{"num_hidden_layers": 12, "hidden_size": 256, "n_experts": 80, "experts_per_token": 6, "d_expert": 64, "d_shared_expert": 128, "hidden_act": "swiglu", "moe_layers": [1, 2, 3, 4, 5, 6, 7, 8, 9, 10, 11], "router_score": "sigmoid", "normalize_top_k": true, "routed_scale": 1.0, "balance_loss": 0.00215, "balance_bias": false, "init_std_router": 0.0253, "lr_router": 0.00189, "num_attention_heads": 4, "num_key_value_heads": 2, "head_dim": 64, "vocab_size": 31770, "norm": "rmsnorm", "norm_place": "pre", "norm_eps": 1e-05, "positions": "rope", "rope_theta": 4120.0, "rope_fraction": 0.5, "qk_norm": false, "attn_scale": 0.125, "tie_word_embeddings": false, "parallel_block": false, "init": "trunc", "init_std_qkv": 0.0355, "init_std_o": 0.0, "init_std_up": 0.0355, "init_std_down": 0.0, "optimizer": "adamw", "learning_rate": 0.00157, "beta1": 0.9, "beta2": 0.98, "weight_decay": 0.28, "lr_head": 0.00723, "max_grad_norm": 1.0, "warmup_steps": 378, "schedule": "wsd", "decay_fraction": 0.586, "decay_shape": "linear", "final_lr_fraction": 0.0, "batch_tokens": 65536, "max_seq_len": 1024, "doc_mask": false, "train_tokens": 321800000, "max_steps": 4911, "dataset": "wikipedia_en"}
Below are experts of layer 8 (counted from 0) of a mixture-of-experts language model. Rows are named router (the router's row for the expert), down (a neuron's output weights, with its number) and show model dimensions 0-255. Each number is 500 + 25 x the weight over its row's rms, rounded and kept within 0 to 999. Numbers have three digits each.
After each expert's rows: "raises" lists some tokens whose logits its average output raises strongly, later layers aside. This comes from a sample of Wikipedia text that the model never trained on.

# expert 58
router:493484521500457509493484487475499492489530507489497519473475508503516479468506539498506506491511494466482526513499476504529472540508541495490509466480496491505535473524470479479438542523556465536502521535413508544585507494500507492505523464488499503489544520521520531498505543475489513542517472552502493453481508488493525540535444468524500497494522519535497508480495530499491473509505466494532496489514481454505467485460519530481476506503535488509532481519473455543501513499517487504464522519490533494495528496497507487475485513517519489526497480533526547456512516488522519490553496437495475445513508498498506511479472513490486487539506496485517460442536517475507472473503497489525518497514514520512505490528472518520491462499480502496475503494487404514514480501523522
down0:462512447484480507494537526530515546500521487529477491486528488469489510524450498526478472476525522502507491520514493499469480522497508522524487546486530491500518486545498548518507514484489511491515487473539468471494492497471501536521465516498490471531487473479482504481497501512465521530507531489512518492506489532502550475469476514471504489528516490546487487505424497499500494517528531520499496559561460518508524462567503494534501511429447505444481472484486513514484512495506467536482459489461499500469508483545489490492502504541508487472511514484495502438484494527540479528460460463536529489490520497505491513538476475547500490524476476482466527465508503495553501466505474542477507539494509507490502533498500509506515491485536559507513528521473518491536490480522513
raises: "'s", " and", " (", "/", "–", ","

# expert 45
router:508488500501488487524500502514478487488543477546517496554498494492522481490506532481497511513520497460488492525481482486479491541525557510485442435448534462507516482471510480496433515467500511481536454529464502472542486507495497491480501540512497473505510494547498472500529522536523508574537488560505509499486449489512496476470484500492463501513509499472469506456486497482537491534519486440471566494496512495554508522510511508512481528530505481475493443505491439495502511528523485560474480520479551483485504525494503512504515488484446474483501512524495510492496543480520528485508534465526505473462525516490467529487482494494512481495516497486484493477495518477494537513461524509469513513537543455504492493470506520507490516530520525500501497492499465511511548480526502
down0:531487501530520486510493502489466478481500548539482475479487482522434513507459488511503498494483502494505497474516484543501488527513538524532489506515482502499499514563550516537508487527503463508511500532522453533456490491510465522507473484542511466498512499543516467488466500535495485518525500494495521493547489563498528535492511509553520521458463504497527514470517518471542510482474529534526520525494503503515481478538553524512568488481528488454490466483530509530527531510521545507469468528506507502509525519483499483469528518465479502507519465526541511487494492458518502560528532487492525503539485531516499495509476487490496514477514528501555524516527489516481487537491485496437511507505454538511527537484509521479535490501502522468501491492481484537535537473485456
raises: "-", "'s", " and", ","

# expert 59
router:505508525492500541490489473496507479490512533501520507520503505525485507482507502476529504491520474510496524467471509517457484493505549513493468477496527504479516480489473455484467524504499501539498525498455516482519466499499501504512499497503510518491520459491478482494480529476492503559536511534494513494488501525518507476533511498518500511478512527484478462474482480520489516538556477434478519506476478474532467500472496505508520523500516502475521502499533455541499515580511506506497505517497480526496489512541517508517540463511484513547499453532472509461497510510515505453493505405471529455505485497483502516466462541487520519551529488491491492503494508468488511450500534475518513505487520536523514495517530467494511472530505496528491477462464396536502582483538512
down0:530506489462502489516479519484482479546504524474533468451492484475503552445501527510521439473500487497548484504511529509465488487499508504518487515507504497536450495529534506489555485523494542494474443512531479473532518529509532532517460519484504516506486508513489477526490446536530496529553527488502494478453495468519479495486529498491515530564490493496477462500515461502497539514525470515519458523472527495489518508477522502505514504469504494479512523514506476494500557516468541512507479465540497464514516517546522482530486496484481519501482489445500534505492516502490480502416509479482514521504485488505483513454499507460506502502484441490490503529483505502475515488513517479522536515496545521473469489539465501535518501498523451460540474481488468501532509458530497
raises: " of", ",", " in", " (", " from", " and"

# expert 17
router:501470484477509519500517486491482452477493527563514484500491482484507444491511559492500515459522513506450502491504455472507487536506514532489439479467490493521480474456453442495499539490546556503490487508493517487519501506519492467510493498514521506487519439531481473510531519465495499575532490511516488456486468504497482517496470487479505503497470528489527489472492424513507496535512483484491517470470490452504498511500516477530520488477507470440499462520501473523521493547506473528453487513507523512482473524508490506504478493528492499520501484507505497453481529449511521525518497520492420466515504494514533540495547518488530505505521508496505458461491492466502514490484511489551504480548537508505486529472487516524501474506492503481515498481502484510511511467565529
down2:491520502511503537485495521490465473494500500517459534500466523474507520498481506495492528468457493502505491529529506482460479511507482518500455516496521491518481484541494540480543496511501534496508496525533524497476506517513506488519547521534480526518475477476529444506493499449465496444462514526471471496501483448512529494502496458502513505498504511496533550533514451485541477438514540500485495506487549522485501513536484490520541484512529518514455527506520506504466528476475468542532507544493476483480482494498457494512504480472499498505471471478514503507515507453507466527502522559516494490506553532483546502482534485499511499475507523486470507523519479478490530491484496522463459512505501477504520523548503498499522505477494502495479505473513629482512500458523464
raises: "\n", " In", " The", " They", " Despite", " While"

# expert 12
router:500487485482468514506450520509517516500480474541521537491518487535485474525499547503527492500514488492502512505498493503514503532484571518520507489472488474516477447534512491485454549520516502553501491524465540536513528490500489488473508502530541515496522475528523480487521510484518525541518516533498511433508500511520471474520468487542501510495497531530500494459456514496504490546481511479507500511484531495511493512510554481497462507495518493465508467506495455530491519485518482485488480504477481510498497485524504497481484491471515455537497510520506532453467497510545533436504512423500485484485516476466472534480436507461489507512491508487480489480531504478485486470528479466516542494536508497510520495485516489522502449488520493499503537495447398501507514499513558
down0:528517456486483481511507488495505530532511510516514534503493502500483470528503486502558508493522513503494512518487483536500505497459496471503528478466537499470465502512515506545495529509481484514505503501484470493457476488515512504506504466474521501462509500508517540453510467478542488482481527520478499490520480509497549450479475522511463526545448493489468475519458511472478467505498545502527513498505512497494482464484507542463505532502505543487501485482532476509491493462527394482472505488469490523449475502525439532489514497508516477503477487499519533482561484514465516499472530450522502480507470503501521577501448489534491529507551496498507481494514519491481469516503497495503505472490486498454555547508531494531509461476490480479475506467451486496544523515482504
raises: ",", "-", ".", " (", " |", " and"

# expert 67
router:521438538480528508475478500522494494507501475493513505498522506484527488512497511477508455500460465477481487472523496493503471530487576482460479462536519487518518414526504478549457507482503495484520476554462525501536517514525500511487472519517512499493509476530470469507495515484516482547526506528529529498505480483500524464488519479492559490520510508495532479478509421490476469507521515488472522472483488460520470527463528519499525515534496492432518496513477449526498496541525512503526521525510536485507515514510459473461494470510497507513517506487508532494497558477537496461508502504489459494485500511451505503502503538474521456499507485492485479476489512500460525514493496498520539507497530547517492523519542502491510484519513495508466494463496449495530520461554532
down2:556520457493496479506529471498498542523449472498459479496505503417457492457502454463505512449478495467467497494508473529490518508507533518504458513480479530513467507468509503485476513519493498517529525482521457544500506486505473540533520506477457510514491505499503494495497517464452496533508497509524468519497481514450524519529496541512506517489489463475514477519498510465526494515498525484533505468516500463493459453450502473501448494474515513529489478485520500471497507553499546538504532524508530485452532507559453480461525498504518479506528494477467485499531523479479468506477478479488489544477491491502514500490515483484459498498486503518466497488492519560505558536480499548520512492520480482509473504523508523555498478506518486542501524491495493486468465462499497
raises: " he", " |", " a", ",", " the", " in"

# expert 15
router:492491481478466504504474531507524485488490487501487501480496496502512467508494522485526517490511493466494547487520499474512519547485573494475494480469472510518490436525515482499429544498535513512515516510453516553548527510523486493487501513508502511475505476545526490478511524473520503550515488559496492465503511478480502490550478464518500495525504538513537496475498495463497493524487501485501501478491524454500476508479547513506464522521535480487524485524502450522495506513542499492504525524476488497509498497548521477476482519522519450536487518519490532452465502497521554448538463465492463495488492489483478518493459492487508508528496533513483492475530522485492491478503486458542556493509507502528520499497479517523471460464497502484517518529461415497506519457556529
down0:484490493530509489519506551470499475475495516530476475492516482497420486483496519501472479522514560471533503461468526535526513472499493500486496536487475479538543502504514474544485500498519461488524530508462476545487491514512500481498466494513520530483502514497483539504453475504491529567539503528523504509502467481478490508481457537485527515457503522478496539509530504451516504525503539499543494530520501500497523523489472521484467533490554481531490522498501510543528549486526492493490493511500516486492527464466481457458517532527504476520527470479518547468470470514542535538547510485517517540488512499508540522497554493480477470485508505505512493478500507479561494482481512475517517527518487486478476459481466540504492478489501507475500541488489446512458476484475517
raises: " |", "-", " and", " or", "/", ","

# expert 10
router:526443518504463517511468524467507521496536484483517488477496496501505509471494519470496457507515497514497487499506484500514511477492545491512494473486556483513494450538528451501429509492479504494513468521449486481498468509508508511487504496523476540501510494512487478519548498497508513588517512554520490496516462486523517514479474484462522486506505504473503455497514436492490492524533505459484529504501480522574496508491465498507491526513481477425477472509506464514533481578498493503529484519511576462486508514489498520483506491481463444514467524508489501482495504460531515450514495490491486466520483508484466487478487518503484491493515501534465463501501497486493521463513517498541521516491517520518515488562529493480475434505479511479481488485493465494525502464503516
down1:506497482519504511520493522523515467506482491525532513495497483484508518545504536507484495526495519485514478511551504492540497503484541500484488502477512503508520477530510477507519477490499506481576555506525554501516511544515538481501447476523488462499528542499501503515514496470539485515487492527531500472513489513504485494530547501512469520496471502500483497514525471487561504477482544517543507549534501526514481510492498487492504498488527484501535494577510514467535483477514518518484505551449487499453516501488516481522552496489487501503482520568486485499461459522462553519503478472485521515520496488510478498546507490512531465459500498511511525468494491510515510540455466505497466543540539454550470480490517567528496500484493471541489498526519536517496546462487489
raises: "–", ".", "\n", " -", ",", "—"

# expert 6
router:511454504484510457500483478479497501506492497535503507484505477479485489492494487495530503494512494527480506467506465485511517518506549522475479455442528461518504446501487475511456529493510496524533455529446493478541515519553513499468524512518503526503518492541486509493541511472490487562529481542511484491503491502522513512528485484494524509502499515473493470505513465472509506534500496475499528483483503472550474512480507517542473530519501463455489481524501457556529483556535501497510511522506552491484483488573500481471507467509484471508482518520513523481497516471534547472498491525472458454516495515496534548507517528496528523504505476500466484504492511491519517479488515533546506520525498475517497478478510562469484433528519510514494484479489430522536525507551508
down0:470483512530541449497510528507496509519507498492464499496524530505505497562490459487537516508538495475508478545528493489474525517512514504496500497514500488492470486485517530471529510517543504501501489497474447482497493534488501542538484495518518507547503467487496499506546473543478485530492527500521480491511503510483538512513515492513449464521517562513483461523490500498448506471439547518539526526484492473497503503518474499456510519509514516485516504479505495481477557473480479484521519483493508480468513495503507558492497484496503515462475530513521525453538497428503473476494523463527443487481474486490509513492482542524514480539510483524497536518503495514548503531524508544486568488493495432495483515461498501509484485468484559506495517499479459537560505482510522
raises: "ain", "oring", "em", "-"

# expert 68
router:534462505499478514538495487500531487489491548529555514514495492505495499456549537476482519491491501496459502481528479498494523537503553542499500475490488514509520466487516490517485505491504507499513489519450514535534498453500523493477492501484533482494507489557529512492508541480517528563522466563487497498508486495497492525516491526527522517495470479474505448471475501495476498530524492499457486514492504514494474526439470507491497508521455445446487446471524470541484480545470487507495469532503564511510493478513489525481494481518493482493520518520521514451467539479559514497481492481474451493471528475485525529499515516513499488496485498500491491493512498485474522514516538505536510539542548510512471535497499494485475514502483522496481485464492427493524513505537567
down0:498530501462530525506533504494513499444483619519549516488458511470533553489487489517517446537499511481521505454500537464504514517493467493477488529532453492523544461503478536525464526494510517493511491487496473516511499499544511462489439542531523521476488522452461493454496499468482500506486515508521493507502498471509513516521492514510498457481492542506514514479512490505493507500489480476505524484478497493489476513500491478501519498498478464480484506474482524546482505479507476484499477536472490525540516515501504471473485519497498466513487490513520527509430500530517471540549446495475517529459515509498536525514495518537526480508462489484509521525478478491512523469489518549470463511514540494543485528507478501517482505500506517483533488460479497480556475486528482
raises: "–", "-", "al"

# expert 21
router:524466515478484496518492493485448523482528499547510478482519509520522491474507519493505504510492469469467516512488455480514501528516530505503508434464526457487504478506481493527462544517524489534509502546445493486585503480522509499501480494495509481502578487551503496507519531472532516531528495597494508488482483489549483512500458481500500472489476517504520492480469527519505507551493497489465531471497502485533447498489524501513487541529511468469491475512522450541516493521479501493478485480495526466508521516535476522501504476511456534491514487525531504467491554483545509503482518497505470514505497491462490519442502499477514538496480491498491474502485529487484499484479541484515485520515550496498506476481493517487489473523509513475490499488502422505537526535513468
down0:458469504496491497501519483481472457485463557531518498480485471509484486507522487510491499469488500491485518541519514533513510496453495530508514504504534553460526501497494518498533514507537516510506509518458513519497491456504499487516482549525508494488448499504514514488512532460506559508532456501485489563513514487485523488479494490502526484477543488513478506482467504478515521502519464478511461460482503513493509452527480540480548511480497499478500507482486529474483521463515537515517519483515490536571512520522530509536530446511483534535497476502487526530536524483499483498517486535510541515470530507488531465468500435519512498488499541497454470499471500513493474536462520508497480521535467459486541496514532505467474415518515538532490476500463460528496487504500492
raises: "id", " |", " of", "."

# expert 34
router:503466500501496518505495538500513482473496544547569484542579521503498503492468517500523485480532498487469496521518481499492534547529568512532501462475530487498500457493462462498460523517500453503515508524464494526580501487530521458487519507485528511500542481535526502493492524502516461484506508521518502490489487506520510473536496468510492506541490510495511472478504459529479517510520484489498512488455531465522503483509491469513480497486492493441477457503518467577534493567542549517518486520455521458501516468543488508494490504532483486504463517514495505464488506486520545467509512543482474492513497514464522525485527517494520490515516481501498480512517479500524501493503525479534521470506519471475535530491491502499474496555508514492505478494482465530530532494536508
down2:486502497482471475505564524524517495507516501462528504483506473464509498501514518489493469518537501498471488480540489486495517523478471507448502500478533507495496499492498482513498491494459492460479523437485517502502500507461513465511531478506474528499501535485575519441474530491526540495472512465496506539508429506464510494485502557514504510531471455513511481530551501487537535526522465515533549547475522478534494518497519490523501499471509456516474486507448541515534505506489517506498478503528443478523542449512508478491500517500535519437521515512470502534478447533459470455513510517518503476504472482477559511540487482512492486498503508495525513466506468531519496487481484467482489479478528488513454527494468512506486525510512529477505489506484533478515504485475501
raises: "\n", " ", " =", " —"

# expert 35
router:525458498524467512521493530472483493505538478495488504486465487497529487489501525475515463519529478524488488479504454495517512485498541487497485451505564488520486454544544470505447516498484496495509469510466490507509495499505520520478517497497488527505507508522502468511560495525487513583522486559500486473492471482553514516508462471482481489544497506488487471506511464475503489539514519447493516491506497520562503525477466512497518502491477505404494475492505467504512502582497489509552504516512569466478509516491502507485495481503472477501502528507487484473502505451525546471520522502518464453496498525498481533464487496513494467511516496523467457497499491495519532495514514488532526524504499511541501492546548524503493436519497504502486491477485472489519493489497528
down1:519479470518504510465492495451545515501494495488523461455481533469497462499495459496508483466547484565530504451485499486435490513482462494520463547493543498457488472519473457476516503517540597513526506498511460475483507525469504536506509519487477485520512502498508470499496509569533535462475485499443511500535473464500512472503473538477491516539488497523508428519504506480479485496522505534484539527478484497496493526541505519496535505501501496525489487515488512488496482548497517535528507500455513500486497485492512538507477472526510503496482509523504514510530516510563482503519483492463490480522517523479479498495512508455541534489495513434499488501472500492489481466512523529523484542481504501499521508535516514485473524503477466502500553500499522483459499514496513
raises: "–", "%", "00", "th", " million", " years"

# expert 27
router:513455506483491498504508496490507491498510504544555489507545495507503481511500515487524493477509522495483481471499485496537534515512574529500481450480549476506486434469470468515449545526473462521528485534486473510550529491544514495514520479508531544504544507546511490508515505507502508494515482558505479514462497526534505508521498495519508501538484516460511489439501430510482512511496443491479532495455508480530494495494491486506484520506500460462477481508507452548516476575524512537494508524486497444493516491531489500491522455509502489519500524489506542468479504483523540472505492511478494462488518506493517539491521519501543473527503480510496455479493482511516532460519534481526529494528520527507539527477515506498492489535508518505494474468485468531515523482541483
down0:506523466474511536532486512468476500491461528476480508520523547525484469482459478531512507473501519495505495535506511477480562482466501427501526522504502518499488487545477480499510527503536499490513550534505497462474497521485467519544513459479528495491463457477510513482492503486498479481524505509502516477565551479459521530504532484478530472472501513498499503508512501495485506475489539478514481540478480488512552534500475474506488519546478506521466506516493490468506520513506489503563477498512491517524530526499489511464501489502550501512497497521550507497555537503510471532494467535550480538498538516513488499462494519511530501462467531483431491526502499491482483506506535506497488519499449490477510497504527490571515510482542553469482523509511528535451521514532500
raises: "\n", " 1", " 2", " ", " 3", " up"

# expert 55
router:507470487496461486546482500480527485469471519547515474541452492481482498505480542500514508491519501484489533490497504493485500551527574526508446479512522487528491457446480471492443470502521513542490428545505508464538482498529517528493499497541503501510543492522487483508520527496454494567512539532507504517484467524480521524523468497514497512542470497477467471488435478512513523521531492501480496519479508497528497513514496482554512534474483496479530472484517471505483500523517499501492477475525529491462522502512504503505492472469499502519478534533520492455483533484536513501495500446450479506479522476471508497499505512523493510496512513532479505482505489495498539488479520494501531521521505529509504544489531507512535482517497533508467470478490451540555525502567516
down0:469519518524522485506499495490504498512496480442499516483509533445494457483497521509520509519523486518497518472532454502507477488500514523507492492544523485501463541480507493489505509522536494513493504495475495490516526479516491467467513494467483452472531538487440495510530455502494490492493453520464515502497518485491472502495485479520520441527454535499514521504510502509484475504488467494524488470539501528505468512491471513507470491526506469479500548509524488513535556465486506532494491500500511513542483519519495499519539460525541525538522493471513479538548516519459492475486518542475505526568484472509513500485508448535481520472510544499567496470488483502452511497550485537554516489472511520489460481537447539497517469498503525482456489504484562496489459486517479
raises: "-", ",", " and", " (", "'s"

# expert 31
router:516494485489498476499449548452515506510506493495528478478470477504517531486481521494520463472538508499497483489546498519507510493501536493475491470510514491508469445512522444475461549488480511505544499547479482524515521501536517490489525489517529535482490480521509488528463494517533514622525513545517487517502460478522523491516479495475528506526469515458513468499492498506491512554490509458497507500491481493549529522497491504514488527514466469426539456497485471479515516544489463480515490491483568493485498523489522486473479519524478476506488507516512497462483510488517491464513519468465494461500496495492468482479497515523490488531526504518490481477510499480471495480485502464541550548512510524514492501497515511550499451527472482487503485506489446512555505493509505
down1:498487522480485514468510451502466496534485464525501517535534458523479512535523469520516479551484462510485523531526467479524507471471471543483515513523511495507482473488477520513563515502486484524499478465464513529461452500489455529522518512526526488511500495487505511505503469507501447445504488510495550497509502509467533487495500549507482529462498490483500506508523513501448491516488491521472473530474454509536435515529502478456531516441546498492470511480534497499496471495474467489497505445506497493506468512543458466463441501480558526509518521509538536549503515506465462466489470491490495508497503491506545503462530508502488490516489549519487491499458500527478518468496515532527478488518515521502501463508506472517515489507483493483476476521498560510497471523510500
raises: " (", ",", "/", " and", " |", ";"

# expert 66
router:520450495454468504493501482500491539523553490514538489491523486484498495490464536486510492472513510503477489515502464531484470507479573547490522468460564472508505481485485496487477554510489479539524495523462503506517521479482503487496518491554518491493492525558476489477530480515502502548520471538522498466453475500527504533539478473498514494511531485528505474485473484493491490534509508516516478501504513470516485500481528510520487507482511500479498462485483491521510512496512474478495496536485508481475485510546458472482481482506510488507483481481528569457474543479548516458504493428489437470497505483486497536483482513524520470522514491510487482466525483489500509485499499503526550491527494536496510491510501503512524464528497539527480524502467399488547517527515523
down0:526465488510513479528484467519531482471521501523498491469502511538533511536482492477521507514534503516522519485453480526508458514482509512533561499479523459531548488503500494480525472480501486483535513499503508484500499477529512531514481503506487440480519503498484533512529499525514516463503465530498547482444489501503476528525496483532535498529473474465528538515480504474477507488514511498486477521516544490528513524519475504498478475489506483471492462490513499531465501481511448457505514498472542508463532505496468480507512544502467515525511504495462484506540485513550492504491459481454459485517495548457498538502522495513515539514489494460516498466548505527548507512500531429513533519561440493507496520507533478483500506484463483496520563505570485490504477498474506
raises: "-", " and", ",", "–", "/", "'s"

# expert 0
router:486452507459486463521471490517506484515500493528521510517474525479515513498498502480513495494527500509510514490502449480511500535497561480454451439485535531504505419485470453490410539500508505533501475541493505464525545511499508492483496484489504524493504476525483463537527545501505521562491476532474497484496481498500498519520487481483547506518510519514548454467522467480516499523516470491486527461462481459524465517475497480510499502512487493488480490536500449530505529551526505507502501533488543488537477495523489502461514522519495452464512509498501538497488515482551536485527500482491472505489511513504531515464513536476494500512504489513505453517498481518489530486491487499512553500505534535496531535488486481469515491504529534521477528469513449498517518496538539
down0:519495503502492475502495478509461530489530544497521478489524521512519462517487515488506480470502475482453510497477499511502488506505480505464506480442483546537513525487456470504539483459503482509466498511474492531524519539476525482523474489484476489524532512491471490496496527498478514471506471495537534506510534497448510463507508472494518522515534482484551510522505507517452463495494472515533445529483537490456486495459465508469541513491498518532506537477555494531474495495496513474489499527467502469432508498478486488490536484450502498478532476490480514509497500486507487478494491509436508505495530535491516453524543531572461506476528495519521487480507454447506516488476470470495462477498489457531451485516509537468493509529462461513474547495497484518536504507522528
raises: "===", " the", " |"

# expert 1
router:507473486482482496503489508513534514502492477520511499531488516523499500518470544483498543497511521501526543504521513478484490553462548481500477453486492518483455406496475456487450501496511543536504506542474507514526487492526492488489529491518514497499507480531504464490527547494481495574490514532493478481527486518513484470518490487487506514511503493505496466442442510475517532486509530468462520508467525452519471501486497514500511532482514506463521480498496457511499503544523483499501498497514485516491521478527521483519540469515497498527507484495473514431481506476497511478506469419487483488472543480484462524470474501495485528504526505522462506487523529473483512466494548458498533502495513521542547527500509484488520477498499491462483507480484438498523540474554522
down0:478486507513507481550486540505532495489495450469506487464501563499487529548472518544516454543505513529505486485481528511481478524487507516506441486539463502543529484500490462533489514468511519504494490501509515506496458547506485542523480470504497479508515511516527486457511531488569504462527500481519503566467495521509463513529526500539540477506499490461511495475517516495472468477481506526523498553482482524492502526534465503497478522477464473511467450502448514493502514509555510478512534547525487535473484485528486507482490480446511485489491494467471510490514493527491510505487526507544494438479515502533485502503489505525498512549544513499520477449488495475521480542509526470497477528466507470478490505479446496531470488497518490516514501529491499511446474495484499
raises: ",", " and", ".", " from", " of", " with"

# expert 63
router:508503494441481496520452507522481497443532501511494522516499506491525486532494527482490541481515464531514524507513467510494483513529547517515458460498511509532477441496500446510451546474495562516503521541496524531533512492524497502520527506516520517521533469537493503544541506539519487536523515528511484476518504477505464507548491489472512527533489528468520469484455424522506506500493524508518494511453505486511507492478490528497475527488463493488495480451510451522522502550496541551490530528461492475515499513502485508516544499449492506510502510496486534483482540474517522514498505452457486448490506487463466512506503458476495514534493486467505482472499492519522514509489513477506507475484509481483500463504548518504519490512491463510502500478452463517528544489544521
down0:470458481494479503487495493460491511477522556539490479512517467473538487504507502537533572495496484502495496480519463458486545521522522508518529498488505517540504489479476482475472517531430437476495462490515467551554495496510548478513548465496497526462500514522543480540518503473497508506508462490486500465489489519506509523486491537492523468492503488491513533525488469521500527505516455469470511511532480489521453525477516503505508464501509515534476457499471518558501511475501477507507512490528454496530498473455541485494491475509510547524521532528492502505473480498498531446556496516538466503513464465510496484528492488545480482494521512551540455464557482535501467503504501486518513519518491488493486502508500512501494492491481456483506522553502482493501511498489507
raises: " by", " them", " him", " the", " out"

# expert 54
router:510456513469507485467485481492496462487488512509498480528489505493519477482502518496509478518487512485471541469505500495525483543504538506488466459455503498506524454508489436532445486467519465500514493494468494524570496513538533482493496511492458523466529527511493497503482491478521475617517475513509493510467486517527504554552527498480551497517512507467485484510480537499519524510508536510507478480496529471518487498510480511550444512535490465479519479504493480517514497548528487499463510548473520516501509441476492468486511514533507479509491477509503502428528506466510514497523474461488472498522524508521496529498526481516500471509511494504493502472524503464493467518476502510521503502492492510510491488522499530485512472512491521487508469510498405493524538508557499
down0:465480478478477521503484512507422529536486486522510524520504480514466502487456470509517505454543507536466471483514468502487495433506525482483505472458533481499517485507506457475579488516524492521465532510495509464462522482493480475519537527526489493501446512542476482506537515520508471467524501477481535470523499515522501479484461488496514503513495490522504521486502547508464531476511507513519483461505515523543484494512483529530506531458552541514523529510517516510547528485497512512520514503496499473511501541494478516518510480503509514513517478480506496517527509496462509491505504500499506483531536487513484528510512507472444537510469501502449533520507481502498470533510433537456498485488518503451519478481476514512489518565511543484451516510461525533513541532520531
raises: "-", ",", " in", "/", " and", "'s"

# expert 36
router:488483503519460501519461513462513480475512531508511499510475501500520487465495544477479502496522497491505512503475486492506478539537553490483511490505510488538549470485474492483435525520534447533500482535458511516557503503487513483487539466499530501505555483539501514492497540518473506554515474562505522447501500489509515539520445505515527502486517499502512486467498530478482477510509450501504509494488468447519471520461530518501468495499531466519519460497485464541504482505511495526496496496482555479495535501481514498491485514531504478514484483525521562438504542476521495502531474459471489461501514501501500526459492497502484504510499497468527474431517505466496496497478501491521514504517532520550492512514480510508483488512465525506466508490489411512521467486530532
down0:471543496507522524487543525531507496491475463500515520497538490494483470504469552524490538508492506520498471472506539505492518504508517506526473535495475523495468473480509528505462514467472542472488480456509529483477509506535521511502507496460500513512475501485503449463523467468460486585491485465519511517526521514520483475485478474475474522538487520469507492456487463478520501479506464494468519508498489535488521498529525529481485525563473522515473533500529485448510555543508560484486482535506503446504518506491456501455459505527468462522519494522446486512505486505516494464441551481513491524504515504536489493476494522471446490496474504492510516499500514474539511524498461533531485521482469512512477479489484455522508537472509506482517526471523469512492499488499477
raises: " and", "'s", ",", "’", " (", "-"

# expert 42
router:511481511477491472499473481490502518491500537531499523537500494524508511468494511504504509495507497486540547491492478510506491525503541505507492418468511481490501466507482453498475504517526493525516475531463508505512482487524504489485532503519496526485502465508512476513490513510529535540520536571498503509500494512500486490475475491521488510493514504520490447448473504519497513529526498443478536463481505476528489495492484480509509549472520518495488477474493467497538501563495499499498485499493470505508483501540485473524545460505477535525494473512478483474471548492528529498513475423483508447486534512461499526446456530502500517497511517506472454515515511491496518451514527499512504516500528502540540509511517510507493436547527522482494493478476430512505600491526516
down1:536494487502451531471495495500535464513512499538478479535488467521487506541484535522463515519465507482469495483524495563519487507467479483494540544511466492480530527509520513503447546480476503479481509532510450535532523496507562469512463482477471453483497504494500512534543456525481477487512467513481517519497476499530487497491541515513488515491517506541511461479476518484508517474471476507512490462516520537493496508537485503508474456488499556524496482519491485432517503464513533499503494494504496527520516510470484527490490510475459498496475499437492547486509495508483497485516528505488500490470515487451471490545483481478521491502432499480527486496506493473462501524536510490500474522526509475439496465512562482465536488435494515462501494524501518491487499510546500
raises: " of", " (", ",", " and", " from", " in"

# expert 29
router:507476478472502512503482479499475527492541468529508485501494509519506479500506524502453506476503482500476523468504466523500499484515556508501475472465498501528517461514527478480444535480501535501496515501513522542567527512529509513505546489517500509464496473501494491524543494525488495563525495572515513467483486528487503520531486474462509515565439533518504494486504464500530519520490509469500519482483509502529484511498467475491491541474494524476534473473473467498528471580503510543516521536481498470487488488534495479515557487510456508488496510508491537458487523517519534501501507456488453449465519516483467526459458511502499482521477480493481479487491452496528517480505527531490525527533499502510513511560525506499504480484490504519501472518471457504514530511562517
down0:529523489523493466534495481508516485558507526527498489499535486541502491518466518474511481503520567482482506493498516503508472568463528507493483504513521495483501503525462514526476486495491494508476503512518499507539490461511496481476532516453505492503491450503534472501501516512495505475479518454509512521486463473522539517531527512467464516496531522568535488540503500481497543512485513497524496532509516472532531481531485447505518476492466497487506492494511489525538521535491484476533485527528482539496459589468470506497559475538480514497523518508528486465468521461518485532495514433518512478491493519492491511517478497502513500487497468513506527496488527533526508514509486526451455514503502462507512511494516483464487511481485445458485504453517441464474527469474461
raises: "-", ",", " and", " (", " or"